config.yaml
d_expert: 64
normalize_top_k: true
norm: "layernorm"
beta1: 0.95
dataset: "wikipedia_en"
Below are experts of layer 4 (counted from 0) of a mixture-of-experts language model. Rows are named router (the router's row for the expert), up (a neuron's input weights, with its number), down (a neuron's output weights, with its number) and show model dimensions 0-95. Each number is 50 + 12 x the weight over its row's rms, rounded and kept within 0 to 99.
Before each expert's rows: a language model's description of what the expert responds to. This comes from a sample of Wikipedia text that the model never trained on.

# expert 17
It responds to: Plural and noun endings. Word-final suffixes marking plurals or nouns, such as -ers, -es, -ies, -ions, -s, as in bunkers, sleepers, Iranians.
router:58 48 71 34 36 56 63 55 59 21 50 25 35 40 63 73 54 62 29 32 40 53 41 51 46 68 51 60 35 44 47 81 44 44 36 50 53 65 57 45 59 56 38 49 41 56 59 34 47 64 52 38 47 27 40 42 56 62 27 49 50 64 39 68 66 43 45 74 54 55 53 46 61 43 47 55 37 71 44 48 48 46 50 60 70 55 44 39 68 59 44 52 46 43 62 31
up1:52 48 55 59 48 33 49 41 57 66 46 57 54 33 48 52 49 51 39 52 59 72 40 71 49 41 46 37 46 34 71 37 56 59 57 54 31 68 71 59 54 35 69 53 34 48 72 55 47 62 47 38 47 39 51 42 48 39 35 82 36 53 50 44 78 51 31 30 64 72 51 48 56 44 37 42 50 51 51 40 66 33 27 47 49 55 50 40 49 34 49 78 34 43 66 43
down1:49 38 12 55 30 59 59 62 38 44 46 50 58 46 44 46 31 37 60 37 46 23 52 55 78 41 31 60 52 49 44 37 55 53 64 36 40 61 69 61 49 62 45 40 40 66 62 49 47 50 75 28 53 59 43 56 52 39 51 58 60 54 65 64 59 45 55 53 44 53 42 50 62 52 48 57 60 60 61 37 46 43 36 65 49 17 48 76 34 45 40 65 61 40 52 61
up2:58 55 44 53 64 66 37 58 58 67 50 23 57 57 62 53 54 58 43 55 61 56 45 46 63 56 51 70 51 48 27 67 24 42 36 28 66 49 67 35 33 51 61 38 60 65 53 51 63 47 37 41 61 27 57 21 66 40 57 58 44 51 44 52 41 29 36 58 59 30 67 32 57 42 51 53 45 43 46 45 51 52 67 51 72 51 40 30 69 41 42 46 65 40 54 57
down2:38 48 73 50 43 32 35 52 52 50 63 48 36 30 41 58 54 39 53 54 56 60 43 54 35 04 40 39 71 34 59 36 60 45 59 61 58 57 51 52 43 46 66 62 42 45 42 54 57 48 53 35 78 75 40 48 44 23 46 61 48 73 56 28 47 63 59 53 56 61 66 54 58 64 66 46 69 52 52 49 47 45 56 48 27 37 45 45 43 64 46 37 49 57 49 43
up3:50 42 78 48 45 56 67 68 43 32 70 62 18 36 54 70 48 47 61 45 32 49 60 60 48 58 51 35 39 50 52 56 68 52 29 44 46 61 51 42 54 53 44 59 51 31 49 44 43 38 48 58 91 47 44 43 67 36 48 55 55 63 29 52 46 47 45 48 41 56 40 57 76 58 60 55 48 66 38 61 50 37 45 48 60 61 23 57 43 41 57 68 56 44 44 32
down3:41 58 58 41 55 42 63 52 34 44 65 59 59 62 34 50 58 37 54 59 46 61 42 25 72 51 41 62 58 55 69 47 37 46 64 77 53 48 50 44 55 69 75 52 64 36 28 54 45 39 53 47 33 67 54 43 65 40 52 49 73 56 43 58 52 59 56 51 50 49 50 49 42 71 54 47 46 38 57 46 33 37 52 54 14 51 37 47 43 24 36 26 56 48 66 29
up4:43 49 71 61 60 35 50 57 51 47 56 48 34 41 29 58 56 37 52 59 47 65 55 49 53 72 53 41 59 56 66 47 27 38 58 53 46 23 62 34 54 47 68 31 36 50 67 46 40 60 38 56 54 42 53 54 61 52 25 47 40 45 44 67 42 57 28 65 45 26 41 46 65 55 40 28 29 60 59 42 77 54 47 37 52 60 42 47 59 37 34 46 78 42 59 56
down4:47 46 42 48 56 44 43 54 55 72 67 35 44 78 50 42 61 60 47 23 57 47 65 56 49 55 60 49 63 45 39 26 50 50 45 70 41 29 40 29 76 32 63 79 72 52 55 63 41 24 40 31 42 65 47 39 49 53 56 44 38 51 43 54 52 33 45 47 51 63 37 47 59 60 48 64 42 53 39 52 56 59 64 42 60 61 71 45 55 26 38 41 48 48 40 55
up5:54 37 46 55 51 33 56 62 73 25 53 45 32 44 51 72 54 54 31 52 69 55 33 72 53 53 54 49 32 68 76 74 51 33 44 55 30 50 54 62 47 52 48 54 32 38 65 43 46 55 47 39 52 55 59 49 44 57 28 50 26 30 45 54 64 50 38 63 49 58 56 35 49 52 66 62 62 33 58 33 22 44 53 57 48 56 44 55 58 44 25 53 50 55 53 35
down5:51 37 55 61 45 44 62 58 61 34 46 61 65 40 78 41 49 53 41 60 57 57 44 31 46 55 21 56 54 83 56 56 55 59 37 29 44 35 49 57 58 67 57 35 72 37 44 68 62 39 38 43 52 75 44 39 49 59 49 52 52 41 33 47 56 51 67 29 44 52 64 37 47 48 53 54 69 35 46 65 58 45 45 39 60 51 44 36 38 29 32 45 73 45 67 51
up6:43 68 51 47 65 39 60 35 81 45 74 51 51 40 45 38 31 59 39 66 65 55 31 59 62 66 28 53 58 47 29 56 27 34 62 41 45 65 58 38 55 56 45 52 46 45 65 51 41 62 69 44 45 47 33 56 43 50 29 30 36 52 51 48 40 48 51 51 28 21 45 59 59 50 37 44 42 61 51 41 63 63 35 73 61 64 52 50 43 52 49 65 41 51 62 53
down6:56 48 45 49 40 45 72 56 62 65 49 65 40 50 55 50 60 36 51 46 41 32 61 47 39 53 54 48 39 68 34 37 34 51 50 54 34 65 35 35 59 56 43 46 47 35 58 29 53 51 59 31 65 53 69 51 35 37 72 67 44 63 47 49 28 48 54 53 44 71 65 25 37 54 38 75 70 65 61 62 43 54 40 43 44 54 60 62 36 40 51 45 37 48 48 84
up7:54 43 59 54 25 36 55 48 48 65 55 34 49 42 46 77 49 53 49 49 59 46 28 78 43 57 44 57 51 48 66 37 49 52 48 38 40 49 26 38 54 55 67 44 46 50 71 27 75 52 46 58 49 57 76 51 41 39 39 76 42 47 54 47 68 29 28 49 37 36 55 51 42 42 39 57 55 43 45 59 44 53 37 49 67 70 55 38 62 74 65 37 36 54 49 61
down7:49 58 52 57 49 47 64 36 40 65 69 33 64 40 51 67 48 55 58 36 47 58 35 45 39 47 65 66 63 21 41 60 53 32 59 42 52 32 56 36 52 57 64 32 30 45 32 44 49 47 52 17 54 67 30 51 41 46 56 55 27 56 56 40 57 51 57 79 43 48 44 53 51 57 53 38 52 65 55 59 60 40 46 71 55 41 47 43 40 37 59 41 41 54 84 62
up8:55 50 62 48 44 76 35 45 35 39 55 43 35 60 47 52 50 52 32 61 48 55 71 54 30 42 59 66 48 53 56 88 46 33 47 49 30 64 68 38 42 61 65 38 55 43 59 34 54 60 51 42 63 60 50 35 64 45 73 56 53 60 53 50 38 39 40 35 48 33 52 41 61 46 42 72 48 46 54 58 47 30 60 28 83 45 37 38 45 67 63 61 53 48 45 46
down8:70 60 68 60 68 55 35 48 54 59 62 61 46 69 30 36 55 70 57 41 43 36 41 50 73 40 50 35 66 24 67 43 54 69 56 52 51 62 58 50 28 53 44 56 38 54 61 38 52 50 44 42 27 47 43 37 62 25 44 34 66 57 55 49 56 44 41 53 32 55 66 61 41 47 51 34 47 58 60 55 20 65 66 59 64 36 49 29 37 45 53 42 43 49 37 53
up9:46 42 64 48 42 50 69 63 45 55 48 26 40 42 59 51 44 80 35 54 38 69 60 40 43 69 50 72 55 33 42 59 46 36 48 44 54 68 37 36 40 61 25 62 46 57 49 46 60 56 54 40 54 56 45 28 58 42 42 72 48 40 74 61 57 47 29 66 57 72 51 45 45 45 27 39 41 46 59 54 72 48 61 62 66 37 47 44 65 54 53 69 40 49 63 36
down9:57 61 33 42 75 34 48 34 59 61 38 58 62 44 54 14 54 41 36 58 41 45 67 49 64 50 65 46 62 50 61 48 66 69 60 65 74 35 70 49 38 40 80 65 55 60 26 46 46 47 55 46 42 48 31 47 50 60 45 51 53 57 54 63 49 58 45 39 36 34 57 40 43 46 43 55 62 47 54 42 74 58 29 56 39 44 52 58 52 44 21 45 39 54 41 46
up10:36 55 60 52 63 60 61 68 52 44 68 47 40 50 31 39 51 60 56 67 45 46 62 59 57 56 48 71 44 64 51 35 42 58 44 46 43 42 67 28 39 73 41 45 37 47 47 54 59 67 52 51 61 31 39 46 48 43 49 37 45 38 45 67 56 61 70 17 40 59 41 34 44 54 69 54 27 56 34 33 65 41 55 52 49 48 47 28 51 31 18 64 57 63 59 50
down10:35 43 58 51 37 27 39 60 64 54 65 40 38 60 44 43 37 61 52 59 41 69 47 46 61 30 64 60 36 16 50 28 43 36 29 71 63 55 59 43 36 49 71 40 69 55 51 58 58 51 57 61 66 48 49 42 49 49 40 73 50 50 66 46 55 60 55 53 50 59 67 52 51 33 53 46 47 67 48 50 70 63 45 42 28 42 65 34 53 43 69 24 37 46 49 53
up11:45 53 60 41 52 50 49 48 36 36 50 62 44 43 68 45 53 64 41 74 59 52 49 34 46 55 50 55 50 48 46 58 29 55 39 53 76 41 54 49 71 31 31 43 27 44 58 23 67 51 56 47 52 74 40 47 46 56 13 45 55 57 64 57 53 43 45 59 51 88 50 48 53 65 58 51 47 16 37 37 61 59 65 41 44 48 52 41 41 51 51 66 54 42 52 47
down11:62 56 23 50 53 52 57 42 57 54 39 42 46 61 62 47 36 61 36 50 38 55 65 55 78 34 51 54 58 31 57 60 64 50 55 50 28 47 63 66 34 31 31 63 54 68 36 51 52 50 53 62 31 53 39 47 42 62 63 47 40 40 84 44 40 32 57 44 61 45 45 26 38 55 65 46 43 49 45 41 66 71 24 58 46 50 72 46 42 50 67 51 47 66 56 60
up12:43 59 54 43 47 52 64 54 64 43 51 55 40 41 46 57 39 43 58 59 55 43 61 57 44 61 20 33 36 56 54 71 61 50 52 53 65 34 59 39 52 46 39 54 53 65 86 38 55 83 49 47 48 62 31 55 31 51 34 46 59 35 43 50 61 39 36 72 45 52 52 46 53 49 30 60 45 38 43 41 64 57 70 59 70 62 37 11 51 44 53 52 36 60 49 49
down12:57 51 60 47 40 38 34 62 47 23 40 52 78 53 43 34 53 46 55 50 51 53 42 71 44 75 31 40 45 54 50 72 46 52 64 32 48 63 73 66 70 65 50 36 43 50 60 58 42 33 60 18 55 58 43 71 57 51 46 54 57 35 33 55 37 51 59 73 56 34 36 42 40 50 54 42 45 52 60 43 35 52 59 46 69 49 44 38 60 51 39 54 36 60 68 38
up13:51 60 54 32 50 58 30 47 32 46 43 25 56 57 59 38 78 40 57 46 27 55 36 43 56 61 53 26 41 56 74 43 31 52 41 66 70 61 54 51 50 52 46 41 43 50 63 32 46 57 46 41 63 37 29 38 81 71 47 62 59 57 32 51 48 58 32 61 47 61 38 39 58 46 47 58 40 57 61 47 42 40 53 45 45 58 36 33 68 52 64 71 48 44 55 68
down13:41 50 37 38 53 53 44 61 41 56 62 47 45 36 43 44 31 41 55 46 54 52 59 46 49 48 49 39 59 33 61 33 40 32 69 18 70 67 55 41 30 46 54 63 43 27 47 64 66 49 42 58 50 48 48 45 50 57 49 68 51 37 47 56 54 59 58 32 67 68 56 51 35 52 48 58 77 53 31 54 39 69 21 52 71 40 52 66 57 54 66 61 25 48 65 54
up14:59 34 68 42 54 59 60 52 61 43 80 50 33 61 44 35 50 55 56 42 52 56 60 46 55 42 50 38 39 49 37 80 54 27 42 43 45 50 60 41 56 52 55 77 58 40 34 42 52 52 57 40 59 49 59 58 69 20 49 61 30 38 39 49 58 57 29 66 30 38 44 28 37 36 60 55 39 56 47 46 47 61 30 44 80 58 43 43 61 59 41 44 51 36 63 54
down14:55 33 44 34 54 52 44 66 58 44 51 38 45 69 77 48 37 56 51 56 59 58 30 55 54 56 30 63 56 64 61 49 56 53 49 43 47 49 31 57 47 56 60 52 54 35 57 37 58 66 29 35 49 64 72 48 42 35 52 50 41 56 61 46 34 38 68 19 45 57 34 47 65 47 25 49 56 58 71 57 70 49 54 54 32 53 48 44 20 75 56 44 67 43 39 40
up15:35 49 54 53 41 44 48 76 57 55 58 40 50 65 55 58 63 65 36 52 25 59 45 62 32 31 33 38 42 56 58 59 62 34 54 46 27 36 71 49 65 52 64 31 64 45 40 36 50 45 34 38 53 63 33 52 57 50 37 64 42 62 56 14 47 40 45 65 32 69 39 50 58 49 55 47 54 50 59 43 30 52 37 63 56 59 55 70 62 50 56 53 58 51 50 76
down15:57 47 50 56 50 35 52 61 49 64 55 53 50 38 40 45 70 57 53 38 31 54 56 37 53 49 56 51 63 37 42 73 53 21 42 36 53 54 63 38 67 57 64 57 49 27 31 49 44 68 38 41 33 79 55 67 47 73 29 61 57 46 57 52 50 70 40 62 68 68 67 35 31 28 52 48 50 32 51 45 44 71 51 48 48 40 49 46 45 43 57 48 58 45 24 49
up16:56 48 61 61 49 61 43 46 65 49 68 65 55 51 56 34 44 56 55 43 33 72 15 61 44 73 49 30 35 44 45 63 37 35 54 56 58 63 51 46 44 54 61 50 29 47 43 53 47 74 42 41 50 11 41 29 51 55 45 63 32 64 35 61 63 66 50 64 41 61 50 42 50 46 29 59 59 65 53 33 54 53 51 49 59 56 39 48 64 44 26 46 49 61 60 57
down16:37 36 38 66 47 46 66 27 47 71 48 58 58 73 36 42 60 51 41 61 44 22 41 47 54 50 50 51 46 23 68 39 64 40 50 47 63 67 51 35 44 31 56 55 40 66 62 49 27 64 44 66 33 44 67 60 52 55 46 53 52 66 61 44 56 65 34 52 53 63 42 41 57 51 49 60 54 42 65 66 61 30 34 52 50 63 77 38 37 27 54 51 52 34 44 48
up17:35 39 54 41 63 54 67 65 63 56 70 48 47 62 44 44 30 54 46 66 39 41 41 37 52 48 53 61 27 51 49 81 54 42 59 54 65 72 48 81 33 33 51 50 54 71 54 62 47 35 41 58 52 38 38 38 53 46 27 69 48 58 57 63 54 52 38 52 52 44 36 69 41 55 36 45 58 34 53 45 47 41 31 43 65 48 22 43 49 47 45 57 59 25 53 60
down17:48 54 46 73 62 47 43 47 45 58 51 56 47 32 58 65 49 49 48 53 59 56 69 35 51 59 22 62 48 41 60 59 56 68 54 47 53 39 46 49 17 57 61 71 41 50 23 55 57 47 40 77 37 47 49 30 44 46 47 28 38 55 71 50 51 60 46 40 45 37 45 57 34 45 49 60 38 60 68 38 31 38 57 72 52 29 40 50 76 42 55 51 69 56 33 41